Below are experts of layer 4 (counted from 0) of a mixture-of-experts language model. Rows are named router (the router's row for the expert), up (a neuron's input weights, with its number), down (a neuron's output weights, with its number) and show model dimensions 280-319. Each number is 128 + 32 x the weight over its row's rms, rounded and kept within 0 to 255. Numbers have three digits each.
Before each expert's rows: a language model's description of what the expert responds to; "mostly gets" lists some tokens that are sent to it at least half of the time. This comes from a sample of Wikipedia text that the model never trained on.

# expert 15
Description: Media and publishing nouns. Nouns about films, TV, albums, awards and publications, especially in review tables and credits: Publication, film, Best, producer, record.
mostly gets: " new", " film", " public", " album", " Film", " Best"
router:144164128114157139145118148188094078153124112092115149098127163158100174124183148165047137159115073140132129130120048064
up0:139117117121142129162140124133137097141139094151137097145125122174158110123170133133102124128165136097092079110068131114
down0:198125083167127136167124109118178160081115168079057130070098117112058134143131148132091173170112128167117165181118150095
up1:125154103205083151109124157146112114127094121129086145144134139142069163150069089109096139084144174089132178114183132156
down1:165094158138122166137115151100140091107192100085084135192127128137138089163098088160098072132106166133084147120110109095
up2:128101093150096219171162126098162102118177072094183161133166105122095151172107070148101125111095160176164126140136108100
down2:128117168095077112147167093153116091099130121090151168114203077166086131122105173114102123112111156151052101105073106110
up3:115125167133119104164091119155144113100188111087167182197138090136132153136126094188043146139122077102107162151109114110
down3:141157084145109065069086154067168152125074153152134142109124119071131120177164117177154130144119119097120082156166088111
up4:125134137136079173154115093098130168100207122150096101136115131144089096131100177119149074077162162160113115139163143148
down4:122135116174114142131115124123154121094140089141143112146126151101183141133160142167164147118131127184205141087177158102
up5:095125124119065083151115166122109085132133038141077106181095144118200162077119094072202101119135155133168161140098116201
down5:035189097162187110151110165116095098112170163123138092181088212137153163109155126165120133171064119159160104152045104140
up6:082144123109121153137067098129103133180154142133098093122100113156182129167115184054055109152136100072100140142101157144
down6:142156128145186090125153108168186130078126110082132127141134109132160132122084194152109046135117056119110131131110160103
up7:080166139108081103165146125083150075166114147094135178181091150097124164140100157119109133116148157089140135165143130156
down7:117143148094165150157067159148151107180056108155127096109102148123091080097093150098151124094122053102129151172175196129
up8:189113123195100098100119184110101124136173141135175090095198138184094116084124129080123091053126095164088134047157156128
down8:125146097108111082153108134116111097118148106081080155108158130114151117168140168149120216124132122122103127113094140095
up9:188056133130107135137123119134209062119108085115142215161117100166142083208178175107118169144126118064140117124112150134
down9:153078128074116115108158077184101107160157160085167179114115075166162130123175120160084179156161117110149128120122106123
up10:112084117092101058095170108095157079160116105137080135128084072168099116071097067147121064113123098141179103173162190140
down10:109106129070063089135193123108132114164102104124092148118090169154096145103148092147146141102087100070125118072162162137
up11:127120087116166122171114088167131180087145106137129087053170146115107117122134182123121115181090115144090123162162147125
down11:129111129080096133150147098149083187091145048136116129115158136161148171128107114193122150169099145144117115156113082085
up12:152094138102232100115179090116073107175138180103158149072125123145098074121147156144153129122152183143140142149152115109
down12:103097118108118114137132126112119078103156126136106143088098176176145109120133179130195108107131095158085095166114172100
up13:132107135113198165119116116107106114141062147114129101170138120075094204122111134152102082138095098051121156134139097101
down13:099156104089182125112117108056126140148107145102075122096130152107117115092105181160172156079112129128121129155110085127
up14:087080142144128141157095093137148197083085203182132100111100102132164122162211131114132115150128153116123146121153105149
down14:080113128086138111193182177120127156143142103153116133107150168135123118097140131084108125140104168120213138100176176091
up15:112152088163105131106171131117170134130099154146096118169055171111076173092202164164157140145086155115172103088160141177
down15:147136107123116153164134098142105146096064105124112089133153173145134138059104111125136210111064116176162124125195109157
up16:164151120064085126123123111186096172117104149145164156136094171088176131093138152101127120092162078144123124148117140129
down16:134141114117131133108173105153129150162100177165165147140103104115182149069128148073102055089211238131109172134082157148
up17:162131087169095129067093150129190100112115092167128153107094136168063165089132082127107185156139106141116135132098168078
down17:190103093104146132172118140138145139092107097140111108157104135154171126171181137090161126126167124134125060137163163093
up18:118029162085067125175149076118112156136158139186140133180096067197131175123188129099166077176135140162137113123141100135
down18:115106163149127163146106122154120128078140155132126146190192116128111123096117087088167136156189147116122139094110082114
up19:043133141121108125129118146093169093150126172172088076114144154146181175150082170136119134114120174111148120096079112122
down19:154123121162109120087093147111109173092147100160204038194164130126116116189107104130148080129133134125139082076168114115
up20:122132107049119137078163125125111140134160093095140115097091038161097083130127169172103108104075162134112101148152149142
down20:196066096088086098102153155106078117106158150134088122115078135146178199107111124188159144191054144157198179149173065148
up21:118169139111117108124125137084075114156139148173141141138196145108191114146183098147094049085075118113195082109081158117
down21:144090072110145150166068150100107142147183124093169132133066105146139112145138113151106097185133156084156110186084059119
up22:138074110130081087165144115082095114160117097161023153108131107037090153134136108138148201097126102161114102142146181149
down22:147145109099138135081059117105063113093139097109081084179094141028149135155139097122133097108212066111114133151112099126
up23:131124160107118096092086138152129080087132093103149077140139058159138074088184159159074125118134125093111108113128124230
down23:118110119114166161062144097062095156108155103119123084137134150116173128161133243090138158139122131138180059117106159156
up24:104104134124135204101167123078093157102117141136084111171179105166097062123115134118104175128102053173158150108120096072
down24:123145141154114173104131156105082179096126126129091139072154119141174164135083150193141135166150115158134145162096075171
up25:137126122141091136104178112105201158130116161151156133188108080126099106104099084142124143161079131115110107138057108153
down25:101181109128150125115104100117079157169145100098198181121107108150106129094141102151166177152126179166172099109139115089
up26:137182119132129128152164109185147099101114128130115161121113142171102098134090084166126095167173162078155159129095135166
down26:099129081126117118124133120111185129112141141138163033137156153170108173138191122124132098086137119083120164097136156216
up27:113137181099100140158124142133149138134129084184126096165081117132085146072153150139158151126146114128173147170084172114
down27:109171134204146156091129142151220086056163134077138139141115098147171115147084115143131159103141038072138156106102098136
up28:142179152099116140174178183097160173119134085141135032132149137158131138148087115101189078053139138106070126083122177123
down28:138174097048175100096117209129134113094171071166126175099125169118126112187202122146131071081177184113041071075145125083
up29:108083075102125149114193131148123119157173167125124121148084076082157133117085159120039140065072160133149185106159108112
down29:114137156123108110046160160122089147112147173159089110105100098127083105072099122096134158130118118087159194080122114130
up30:154138076103114161163127107121097098129124096115103189081156101091110147153091101092168148156084117144161140061150135187
down30:114142124088134144102081090141174106085122142130120157139144101123121182126162108150096136166108163107133171137072140124
up31:170129097135098106103080144111078098108187133189134099108140149169118175086153143137087148135146181153115077063107109118
down31:154112073056129092115166068151156132102092169140095084111077059138153135135146141143116148147130132137153183125101147123
up32:102121099072130095146148153113137174143120122110126141151102134117102117135106110104135106125166118136108124184136096158
down32:111121165140140115110134080112121089090151155112112151126166144124151092127140176155115159137147153083112113174167111144
up33:153163178117107095123126151159117101160108108176088148160063095109099159091085114108070088163168070122102083168165178148
down33:146063155106169101159095118108123115091176071111055164121131072119171128075124114172088198169179114145093106148124121176
up34:131094147089105203142172099049146126105125136106121135126108122117142121169167100142096117161098070121118114126186123161
down34:078156117105106111072147082156152115098158187129118082102084110139145129108116082116097123159196122162111236187132144212
up35:209119121134146093140124100140112144080172153125130140151077156160091096070129187081141155120158079153132123134137113154
down35:169139114154138096102153148168098132091049072082132116097152118140075126169096148044174158140087104123096107103093143138
up36:115215107128141109154151157151123136142125143163124169086118133134176128046155136138137128126148103120137107100151195146
down36:137142111143089160132159106113111176150107166112144119190152084129132135088138141072182104133093147145125116163141142114
up37:144186104119097126204122139119145114098145167125121166136100119100159149114091150137155164138090109248074114111121104082
down37:105148145136133207145171148130095128069104114150122137174147118192100165126158099103137149179084039156044117149169102168
up38:166157156134153184156122044139102080139150120122137117143130176069072113135077167137149128142114126082107201097153142175
down38:170099079059113109111232066143173115097130113120147137151137148175125140163108197133139066116119189048111142064125086135
up39:077172150120071132110157116165128062061135093152172150086143130153127128130146098105111078152123173176113186188153150119
down39:173127154131137186118159095100139127110140143116124088122057141133181125218099071109106113129122049118076181121113131147
up40:158157122111135118073185162152111097122151136139105131144126217087148093091080106111192144124112133096148187127086117085
down40:077095186117165079167108135130148116100185086102113151085140087233160097153200101110192111122145129146138122107141122172
up41:094147103138146143116131123158149114105106183071159093128158187109124140167150056180080086140103120119131091112114112106
down41:109139025145123158074115095081159150119133130099126086141129108128174118178132111134142137082138114120136101136128119188
up42:147074129140101122104132143168122080141229118138164113117160125118107076120097143114122190118145137087164144147119170139
down42:091169088128115105102104199168142119061107137118127221098148110114144133116162143175091161160136107167125109130107130097
up43:173144113130107157135177184079108171136121087092131151054132090150068160180155184135162116074145138117113157120104135133
down43:197152077104062118164136175097125103136131106118194156132108144134110173097181131112135134123191127184159140190114145107
up44:094145082195097139175112165050175129104158186157160132168116185110066151089074166077161096153179102110149129143164121091
down44:142099109102156150118162086138130201189118117153108134165092115158101133102077153127122114163137128142126125147178093190
up45:110142116175128126222060088083181107147149099105156127124131140088139137103089113107206142143145113096096126121163148156
down45:147146073130121147211101153140143132145118087181081139090062123162121130120139102163205178139140073086109077070137103146
up46:194099153119091181099143126143093134169131116140093206121122125091151104093144164126121089143131109069187097144125081125
down46:209152141190117116062129114125084101109107106124159123150146126097110146126111125169073160135138129170071152091147118126
up47:103144109139073135169092040073113128160069106123084162191183133126121143129133158147137121147120149172119112115107130124
down47:114146127164168118048140116120121076146139122184133141147146151112132092144091163162127110171150142153082135125108102133
up48:153136108142087127145136176118155136134081122133144139150176078114135154151130072107145083110104129128129165112176120117
down48:195181110086091088101148099164088140155093149056114118101167165170068128121156146080105097101096084102124122114113104186
up49:185167171090117127124138154126123169115138131138144133110106094112139118100105124098128086104136077107169123155056156114
down49:166135122101046187101171130137119147118145091169133136140128122148117146131146088138124089069073140105057100163159145170
up50:156074085134169105096077090192156106157131098108128148135093173106121101052110105156119117163130138211108093177115096149
down50:182149099049125120090128132140111148126098140161059075182121140153169196147113095141150062073088133046179152123144098111
up51:143094141081120147085197115129107119129162120113154128101111116165134055137132134124156108164086150172147124118084132134
down51:123140139069128157114081131134114130146129141139122102156156094116131085138146150086159091138053141149135126119122142116
up52:095097142123120088185158187137157134086139096149147138114146085160109091112086080117143162122100139113115053127068137144
down52:129079137155128184085139143171083107087058148116120104072111143113121159122134090199128122134094110094091140057094175078
up53:097126133124183139085158159131141135116095119080111188092171127116118076124126128086163154170127122142138157121125125074
down53:122152130185140133191066127146093103140129121217141088116085139173140145161140111143133117068051108079136130100134093122
up54:127131138170091159117106127120127117087083127093090150133130102118087130122126125079172124133114180211079145094155058067
down54:132089112175160101094109130111119187147204125099141079130103107157076128085174140159126121109166160152089197182162209148
up55:156160155176103161120147060146115150097130104100108130101109147173108044091102150176144062156198161104128140129127109118
down55:146151135162169167181134146115146134084122045196114177152145156149077128063127098124188046154138132150166129111108088103
up56:080057135135142096125135135094081125143099163181072130098095114124069151059116072075119034115139147119194139113113143166
down56:150129159166157138165176146137098105093151130105078101093180145122108146119102081090176111107104183072140097151090073149
up57:136145138135069134054127113098083137132171145153117121145152148243145132147145182148143179129120105167142088103164149174
down57:129135165096047107145088116145128096167101111181082099078109145141104145114144124121157147100137155166175103122135109124
up58:129160112064069082170094147116197089131097104133167092091087161136069151170113154146118174067087175132174085076114133052
down58:092109116118103094172111141116142171143139130120105068143105172090163158109107141121066149104170167076124079115134136093
up59:195086170159151115149141143151098113065107165113129116130117109134171115111136105147203104070114115140181130143089193134
down59:136167105107161120167078128169105125147141121161135086171095146115108121125163125096136097128115169143160202123132129106
up60:116138125111092142163099095127171123112115151185082140152145158098104100145119154137153146201147146120156130134159098140
down60:110106093095155127113119112086118121182109151181144109135115108126147122091110124132110182146168125140120182167078088176
up61:162119168183143172149140126107146122087085122106107125130131068135073172064119104126141122136120174204128118141143124031
down61:150083160172128124155142157127099129145148120110077064065171111170164118171117055178111152117100074111180134092158154070
up62:157093118123123108119122119129130162143112201076073130135126125152146201118105122127203097060164160075154109105138116153
down62:081170126153133095124107136142096072205114140146134057179136091172161078119136107132068138137198098158151120162097144122
up63:091119157119117131107151154105148126092165174104128135135186106163166128142152164133119148145148090183099096077064122167
down63:137089179096144173110176127104170159132122161178097136156153061186138087142092110108138126134131118188141137159183165079
up64:067174135150143147082147027140171085135133177118159136116148103076184137156093172131124114101163126153124133122157102160
down64:113126097115176127112172145174194070081115116152097157086176102124131089109084175134130059087118131132132114124080096093
up65:090131166094088138140086164122154102129095124108128097110132171098060145150093106177113100052145130102136129144110112104
down65:121163133088114162116100130098188127156102141149135104149111135087114133117124091107201165151078122147113060161123079083
up66:111162147122121127172116144156164144134171192104107112176128145138144098109159144143064123193145143126123168191136068174
down66:092148168099178167170116145167157127123146141131088125115153148170113177122074100134107148143102071171171134140098167194
up67:145130146127204171158118117114125123118098203160149157070111102157149177135142092136131115157126140133131154094181154098
down67:143121049115073119139116114070104145151145094115067145087097190138161144132201147135115119147139140110160161129097145126
up68:110070183137150135079149201056129092080168137145115057172115148109138103107164078152106152137109119179156155128083141082
down68:105099112142131169213135140155144115122156089067126121101182149117152116158085161112120130092099092157172104142133105084
up69:177133137143151112075178148142145140073140111192133133117099131153164057128127156171108156154139085149169128124117136181
down69:184136115162125081124143113139113135106143107104093232136162127123122127114137142150139138163107100151161114123135117183
up70:194115127143118187206122134166121117165138168146185096171141139134145151155135121091108139118174149120092117146093119200
down70:181144128157088135157139194076104141171133126179098157120107134110125158193141096083126128219144193138104059102111146119
up71:143080134130112144113130117158106108145143138144108076141157128098181100093152136111125066109189090150086164221154096175
down71:138187122102132197120155131180084124120120141110145147145176237103143111136138112116150131099162120101168166135112126111
up72:132090133140093168136123127129107110142081104061155121125171152151089128115129125102106129129101162121148159140107105181
down72:141095142149161131099117166125147151130121087137094126131173150144084136099170175177165095051103101102089113104074130163
up73:114101187057095103214101115108106184117134148148115122153154175143117149110155178146205144119105083138080146136152121099
down73:173181197073154113104141095100106119114111086090123068149134197115097093111152119120135113132103132171149164080081197084
up74:118123116092116088157113147097172107108142155154162061135139101115150110087077165147106091127111124126096145134139175173
down74:117164134125142159207129122118126104030132079091149169109178148091082156163094106175073131121157184118106076131146115102
up75:139146132131096126112106144128141095134127132099129184141129088130162117132135116147193147111161108166073199164112093155
down75:130102128148114128140144107164146148105112137140132081148122082084136129107113141098168181118059105150145120173138137162
up76:137122103130146109097176093110122174102152100144143079174125073172119170124107123101093124152144188153123090118105084134
down76:126157087147121135141255131135136135154127137111190124121110118105125077099144123159096141134151167124133089048161123184
up77:187098120090123145168073107146130065124134183129162163188143098130089202143102065137156157168144126061152098193103112139
down77:178195110114115077131116164072094197095040120146078187133161160121099111153136147100110125098118128118156108062192143120
up78:125139080111134082143113167119153164135064125233113078115082126104078117120072064111141127174115169130153115105163119180
down78:171114117152108091163108111170146151166100092131116120125091118150103146155143079115176099146128142090103154105109141104
up79:148142093076076111104153105111159112137117176098161077107116074151165119112138128146162092156152130067159173176140084150
down79:116095142095144129135164135128131173091096111137088143176072122110098164152088144075169141074050116162183087106078097086
up80:109057110153145126168140201082143124095092130103203142217135129121115132102119171138083160183113148120139125163070104101
down80:118153165132130137120100141131141143112106146126157186144142151084129117108171165231154093132118096106097164160155102102
up81:178092130149122101145136128145115129124124098111062132090136114127116048165124139089070130178097096150134055112154145140
down81:173104113138128143134131168132169087083112130137140148141237167155121134171160074202089172113183177102142133119122159134
up82:170169127161153160126142093168129090154191135098149147089117105090135137150130149156111100144118153117052133152173170170
down82:195156126131083148084171153133121139202173173100098181136115111089164128141179129154052115080135132115082100105108112055
up83:156170072127113107158147097146139126123157174047197111255125117104104110133182095119085094132099104158141092079101147090
down83:133126105128142149109125114076159155153152117090159161135103121097147138085155109116151110113144125126145174105109190151
up84:108174127184082139113158098107092109106104113139090141124147103189135101220163131141118153136186099101103144090168155163
down84:108117154137181113142184155101147121111113153136123124126137092187138106178095137183123122117073149142126148193140136147
up85:106108139165167080086151175048203150123140153124120135088148115129131158108125140088118134147145150154172073081132145175
down85:118158080101140139136151163089150144077123130179118141144137125099106140095148128110095097105058132195103148157118071117
up86:106132099132083139151113124122163146112127151099106075147121094142155125134049114132154162121097136101144079122134094087
down86:118106082133168108128187189068135132150104160159196116113107086147153112150160159189079152085090162127137095142087087137
up87:144161168103113128109101137134127123145130210107191129202093123141168148136162140175112086142151087165138117115149131164
down87:183117145119090132150101121120180120090066163210115106127110104135105115134085126154099119121165191106130107135124145198
up88:122101097111091174113150112147075169138135192116123120115095111141117132156112154126197088124159105177192115163121165121
down88:161049166157087122061186119144101128129104154192130158142105094102068105165132140091196112091167128127135092097147103141
up89:100141143159124142218142156134103171158132106110175086140155139104114144211139158087096151141132129148118098177123102161
down89:129156147113076156118098147116082174150088110106169142079203166165101141140129143095078133191164123101127118119126104093
up90:119141160118168102177169157139089166132089086075082117154107057117127182122163149104078116137181140072145035171155141143
down90:124159207089089124128110170156156045150142087091136140110202147124127177068164197147059156112138106122133134178140091168
up91:128103106122084117143102099070124187089109139052186083175147107071125170107086129124109141110146114158150114162042166113
down91:064114213123081146112130112110164099118109133164115102141152169168121130133079131116110097103132157175098159169139151141
up92:124123146122139114130108134181137182108148146109124134089101141128124114095052171174134092147148175211146165182124174128
down92:084096173115143137141120137175134106119123101114114204140097142121150142168145177100129146099149103097105181112097102104
up93:114141133147164084082087131090114107134206146187126151121148140110122071152179107121065140158119090129127107137125192123
down93:154115148143148070127094124130059133159113150110108094108194170094120157112152122142099135081167145084152122184115142124
up94:120131113184123128152136068102155101074145107119125087156178147185111126118142073096153125122170179091154118082133134168
down94:121143114187110123145099120136162149180108142156173126131111070108120137164137087111186107126066135045122066106104099140
up95:122179135137170103080122158122121123110113155137132103090122106126118148089171131088166157153085089141145159096124130157
down95:126151143159104172151104118099132153116117090131195147127146137111104147161197149165198104118139090153134142115134130131
up96:123166090157173150135115066101144080159161172142210162115106132145153088164115135135088098128166080151079135132118121151
down96:098146144133157131147144074103108145169175137107152072127130135129131140132110073154137159108019107121090100147073094096
up97:178138161148152117112109143152096144169091084153092167154103108116207151107126151214182151073069121113131171148102105078
down97:165091056146154130130124098154119176101087124144110139062150142175148106082159163089163144099104088194152105169160132121
up98:127147120087183109106153079134050141181173114118084128151100104108167116141168073083160075170137105103128092148151103111
down98:097189137094099197170124122115098148118158183143142138049107106125109128167123067148189126136113131087114111066129118147
up99:162111133108107132180160126125067097166119165090170088128110146114137090050128118106079140127108159172187098144105060177
down99:107183124097065150113157177178066106127055092129083171133149113123091133101167118058123100180122163121108152107147122149
up100:134148117110144157154149157138154078031114155126151122149191121153143090136102103172153115135137112134097132133137182138
down100:132169123140137089146143091138154177094119169007167130173150153119156160105144076167146165137095128177066154153109168138
up101:196108101143125081177168179179086107129117125096170103127161152167154117145104158116082137168071096096123133148121156112
down101:150108096166076111139157153181159075126136125146137139208119156141192091089211157104145171153177161125135121133112150112
up102:087080143115129166103124148154130136136120122139094123138218090191134155109156145161120121109124182158157161086142181141
down102:153137097075163139106084148149161121083078169091127081080110123115119163134124179132174080172086138104080081138158118119
up103:155125170215124116088068164109083169133119126112126090097137134172052107152124104175105061173166118150110119111127174135
down103:075163107132156078117112154110142111118119081137097134169102127194145181138120134110155115152090101116151174128131146155
up104:154152091071143188118118132056133178123108077131097184165167130129109149145072150118114134118168117129135127090120123158
down104:161124145113113154200104133099175177142165169146137120147123099105129150156153098168171130101114079168151103111109125143
up105:152158129152077104130162128105251158131086130160081156088145203102144090139131075153142150181162127138160117104078164114
down105:081123124125115074144124094106152104119119149106156118106118143113139062136097127161126143166137158151118148105121116146
up106:159174110159132088093180142133124149118189165108158088098146133155142113060102111057155112112155122128134171195125111117
down106:073113177113062177182077162104199172077217128142142118196129124102173099100152118109106130074100118121151131162113164105
up107:103132150141106167175141145136183104092173094156121186157119099175102103143113123120173086119133142080131137141112143079
down107:143097150092160132126131142163144146178171098080129091103140101097165118120115108104091183065158153148120105095157096167
up108:177166140183149107160133174112075076073118105082092138137160100208106148161118120118117078170165147124137136145159112159
down108:099114110109159105196133081157153133103083124142178114111228130155089152095089125135091157112123116133127076112122092158
up109:095088136093125071106114178087121217079104097073075139159172078132144118083067162172141143083158084163101099131166109168
down109:088126172111118151153121106098100163092162170158165150129169119203096080107075099112055122179153079144131135090152084151
up110:122060142155095118171136061138098111022131101165174133119150132106104154127117177157095092136152166116106111147099197090
down110:074156180107154163156124084108138100106039136129140140109090112111070101128106172136141113195161173120168165165083097100
up111:138163123152145134115174119135141091085085143157158120069103120123138139092108156149062136149191099094145130135161139101
down111:102084159160128177120136096131124109085122129133151130149109127185137133117185122135118140143086147082151102052156129060
up112:071103129158127142141141149098156091106127113093134163057140107091130118142127130099135054142139119130082065109077145147
down112:112101223145125154123160107122132076086139127104120103103108079168103158109125085153111123165164097095064151174107144080
up113:156111104076192121131140147143127191074135093180109121113140099130191181090130175175091109135126158162098093190169124129
down113:189120146125142125083133170116116134105127117114135181056111128132189118183069138123106142109147143134136128123138113092
up114:134177129137096190129150095111101140098077082074140120116150148175146106147112148102053114152044117167159183107040171147
down114:101102127150098176129113128119190077156138132134082147149158139126158138093132099125063072067112068092144146136113119144
up115:142120121154156149126120163145099152161147068105079166165081122107137097165166118170148099130177057131102075117164147113
down115:122150114135171118119148169100171092141092134091092062098151087108145154181183150167102153138087113143133155129147168135
up116:198149140079119100127130095162117062092135085106095169121046131144142137093115221150140138135130133153131142158130144130
down116:046123152118119090128112137144126110170125140145124123144200142174106131145082121163134138131149111165131147192093157119
up117:038140128152192172092099118087137138093152133168158152115128107133130099145124131113114148069090122155127159143121167131
down117:139148080079192087050096025106061104117118125100147125071167173094141081174200136156104156140136122150115181128131137154
up118:144127094138155169175107108128157064138144143109201113121136163057169077154185104160160086179132145111154142170097209126
down118:107119078155113084121136147117108110112106130059166086161119119130112068142178108096111095098129107083135149093105131104
up119:117088191172133136130123180117053210153139145092153096134114174196109100125129120119132169074102134157075085181151121134
down119:093094138110140139171140173173100131169110168065114098210126151103170108107215131096167177131121116061132164142095095148
up120:113218133149126114074110184134151099108082120094185162115002198120133096101081148131142122100110097189126193113145174181
down120:142101141114167099090073100137126151159120129141138105155154137100080135175147121135090152108170067114132124143091165143
up121:073104099089148183128154084097154111118129195088102176167149106149098127124142103118152119176076102153132127148109148141
down121:116110132169128137128062194195110102125155144059153117148099151134171186113085100158110104100097142193157085116147119095
up122:137134125151136125050164133078116151122140140126156128188090168123097181154056166150078159185152176129135129101125115166
down122:119108097118126185134156038118199066166182190117077149128098128101142140156099137080113081201101164102151121081153132107
up123:099173135159133132217162157145165094150146118151087125162143096127155150140166144139087200157129116102144079104107135102
down123:074146145128129149143162062112121172113135085102106172147161145071119143148170137195070106129148120077144117124143081118
up124:140142197131159132114096142175149150138131139125155129102120120106113057082159117213097139130108132136157093118117139176
down124:112108157113128122110136099156112154162170143085105120127171098142116138156130118142125139032098104195109136125150121157
up125:165099157132157108125089074162106171104144160121136086112184073105118125095081144136149145103109092096135132167096128200
down125:170120135176090137102163133115154131115073151115156170132104121182203125112114047130165164168095101138083162102160151155
up126:146145130103124202139106151110110124112124108108097078053145128136146097134128171094111065170155146118141109132092078123
down126:134166083141075165114128162119177146108117162058183061097142156122137111134121120155105099126108179125118051119066102115
up127:055125109136178193110126149107131177174174172091153091089124153110139120144129127089049129176108122052142162130141125082
down127:135136133122136133128117148147175105126160132115132087203133098126136122089111193065093118130167109086101115108118100073
up128:172125158072129108097089132092149068127093113132118147069158150120086090131090090147191136169119212103168155100078209143
down128:114142101107111120148158104085102149185119144187136122131079105104125182171105100077143132117108181081130116095212093090
up129:091157091212177127117163113149104139133161153102109148147096142131151106069229151117188152085168123181112056154127100058
down129:087124149152141052212073068102084075157089095100139122095145162110128122070168136115115115132117137087073136101159114072
up130:129140085140099161104147088140080156190103176129125152116174136134193129103160165149137125107108105071092160133128169130
down130:145109184129129109155094116162127140129138166118128115166128179125171111111146087096150141123105148167125079188125151089
up131:132138165104160125148124093110127114136126118092140111116131125062145156117089089121092119115150064088151118150166127160
down131:083186156162189072127116075150085105143139108140116098079198158098087083099103048136141133068165079073109047177152136191
up132:114121116099115148117101132147178130113131091127120125152101198096143097109213210116145113089104097141155124138166088144
down132:122153094104110097083104121078092137107111118087132135136135117160179122177088150117146126104133137166200099117140126158
up133:153176130129117076095082101142138138132138082121137108149127083165139112102121136075121140110095097179110149114125112098
down133:208141118108115170098147066164116147130170135088159098161108108108123122132123140167153173201125188093081171152093135098
up134:102112211056142131101139083131154129104101128126148147171074176163141146098162113132122076151127071116112107134158127134
down134:191218104102095132115152103086110097158165161124154190108114154180191141124165182131178131114107121119100139134174141052
up135:134121141175146135179125126176121127170111126075150086081105089119090089111135125097125121141123165037126132179197119150
down135:161159123161127090125121208161135077169099125075100135134158106079115110160123094088109188114140094159118132134094155206
up136:118092146105083164136140103141112150081098135092118112134152102145101085067177116171119147193169164104127104094159157128
down136:118131135093112159120137094095127142165093133163101130130091168108112131088165156107120127172137141161130122067163074119
up137:150141178128076182143127087096212095142122126107085086134101106128113202160118167102125169158127090126136141107148112132
down137:162174213152127149163167172127139154125111094102134093105082137094156130141099089096116100122112117096162088136170108127
up138:196101178112184130088125128125173145107137141178107139147098137160108137127139112127145089144144137134117155123095138097
down138:115146236126075109153145161131139189135195137137164155140170125095095120098136154176106155129149147104113180132096138125
up139:071152125102143147139097120113141191140107143172135078106145133146086211170117083099079110182132080120206151099086160115
down139:059171083088133111150180090101174154107127142149099068128116146096125142155113094155114131126157120131179083154145157118
up140:161136176087120206058173147178104162116069174159181174136166135143170061182163120124080122153091128116128169120141094102
down140:147152108132153120099113159123086110150111129118101142126154150068110151131149087120090107213136148082112162094207094113
up141:117091070149097178101118157066126098162137098170147136075138101110166114157103104121090126180075080116148169162168149106
down141:098120119172177099112108164137132148142149120151212150141140137154134087127151147037110184088106159077113161098121134117
up142:118109121170109135159136089123164192119139099120140140110156143121164161127149130129100112156108070133133113143200139153
down142:093116050112112084110143113180156119162152123181113133109145140091132170203124120130109097120135172102129164067072122123
up143:043102086072126159118115149100111162140104113119147155067108090118156086120135185128121130084150159116089127080091176129
down143:115083068119091160072104139128120140100155157129103176098186095093098072104167124120087154150151132134155149131121079160
up144:101166117090170132124090118115148146087149092104122141128117102163120152124148142178121103122108130152104095128118144159
down144:144095167104163050129093129180151063087102137136152136141103116132228123122129186140180146179173076152133102127117175086
up145:127102159117127035152176094170154145111089109125074091162092099120156103173138101112165183119120110112167131107104117082
down145:126137160139160075156170183180171118178163110178135150146225136097135075121120098182144091111097098102143134139190107113
up146:126164167082121086139139135094146093148141142139126097149089188136079133114130091133125140140158155085087088146050095044
down146:154112158113141144075058156090127157151183099112136090082158198169160133116108079111109105163126156074066214134137129115
up147:100178089136137091107156114150054128117178148129099121152139069192168118083115083113137133089089107145195100098128128094
down147:112158120143166133124180144120109130188122073154119106147149109099170122127097105119177084117191145125101171118114175141
up148:149120108076109117111125075144147101127101177124115085114156123117134145107132145136127093138141136164161159094164103212
down148:179140141121095152112060138176132140144110116112154163182109153124126096138104134138104098143168155196080145124165149079
up149:113115183141086120115126162075111143153144138082156129097193159104188090151152111123168122085112088131130102170124093088
down149:183179148140141112161116173077165099093128117101159066161081092080164177065117087134135117123139079121085121104139134137
up150:128141134103147173116087129181126148131087149151097137112157175113131147108143164095102112101175157119090121174111179069
down150:127102193099182094124123102188129102116121099149119131158141074068172160134147093117113069131104176108085130122185121168
up151:155189177117122122136098059139141168131153142063122177119163131108071114086172126101188173152136111172130160160090072107
down151:116110072109127149198136140137139132133143101077155159125150112200064147149179217121122069100093135157138101149101110123
up152:126109113129182138159125142189158060113150122104107133135113161092152134137125075127133094149171156148168132127078120119
down152:151117113180142131110115146107092052130138150131086092141153141156109121158081128094107105122112095155153087102112121163
up153:072184131096172066193169131076146114116132182132107139101141122136115115122154182143139079106131147136186107125177125150
down153:085132175116118107106128133114117152146121182117144180108097102152123150113139103076168077114137132161124128161174163105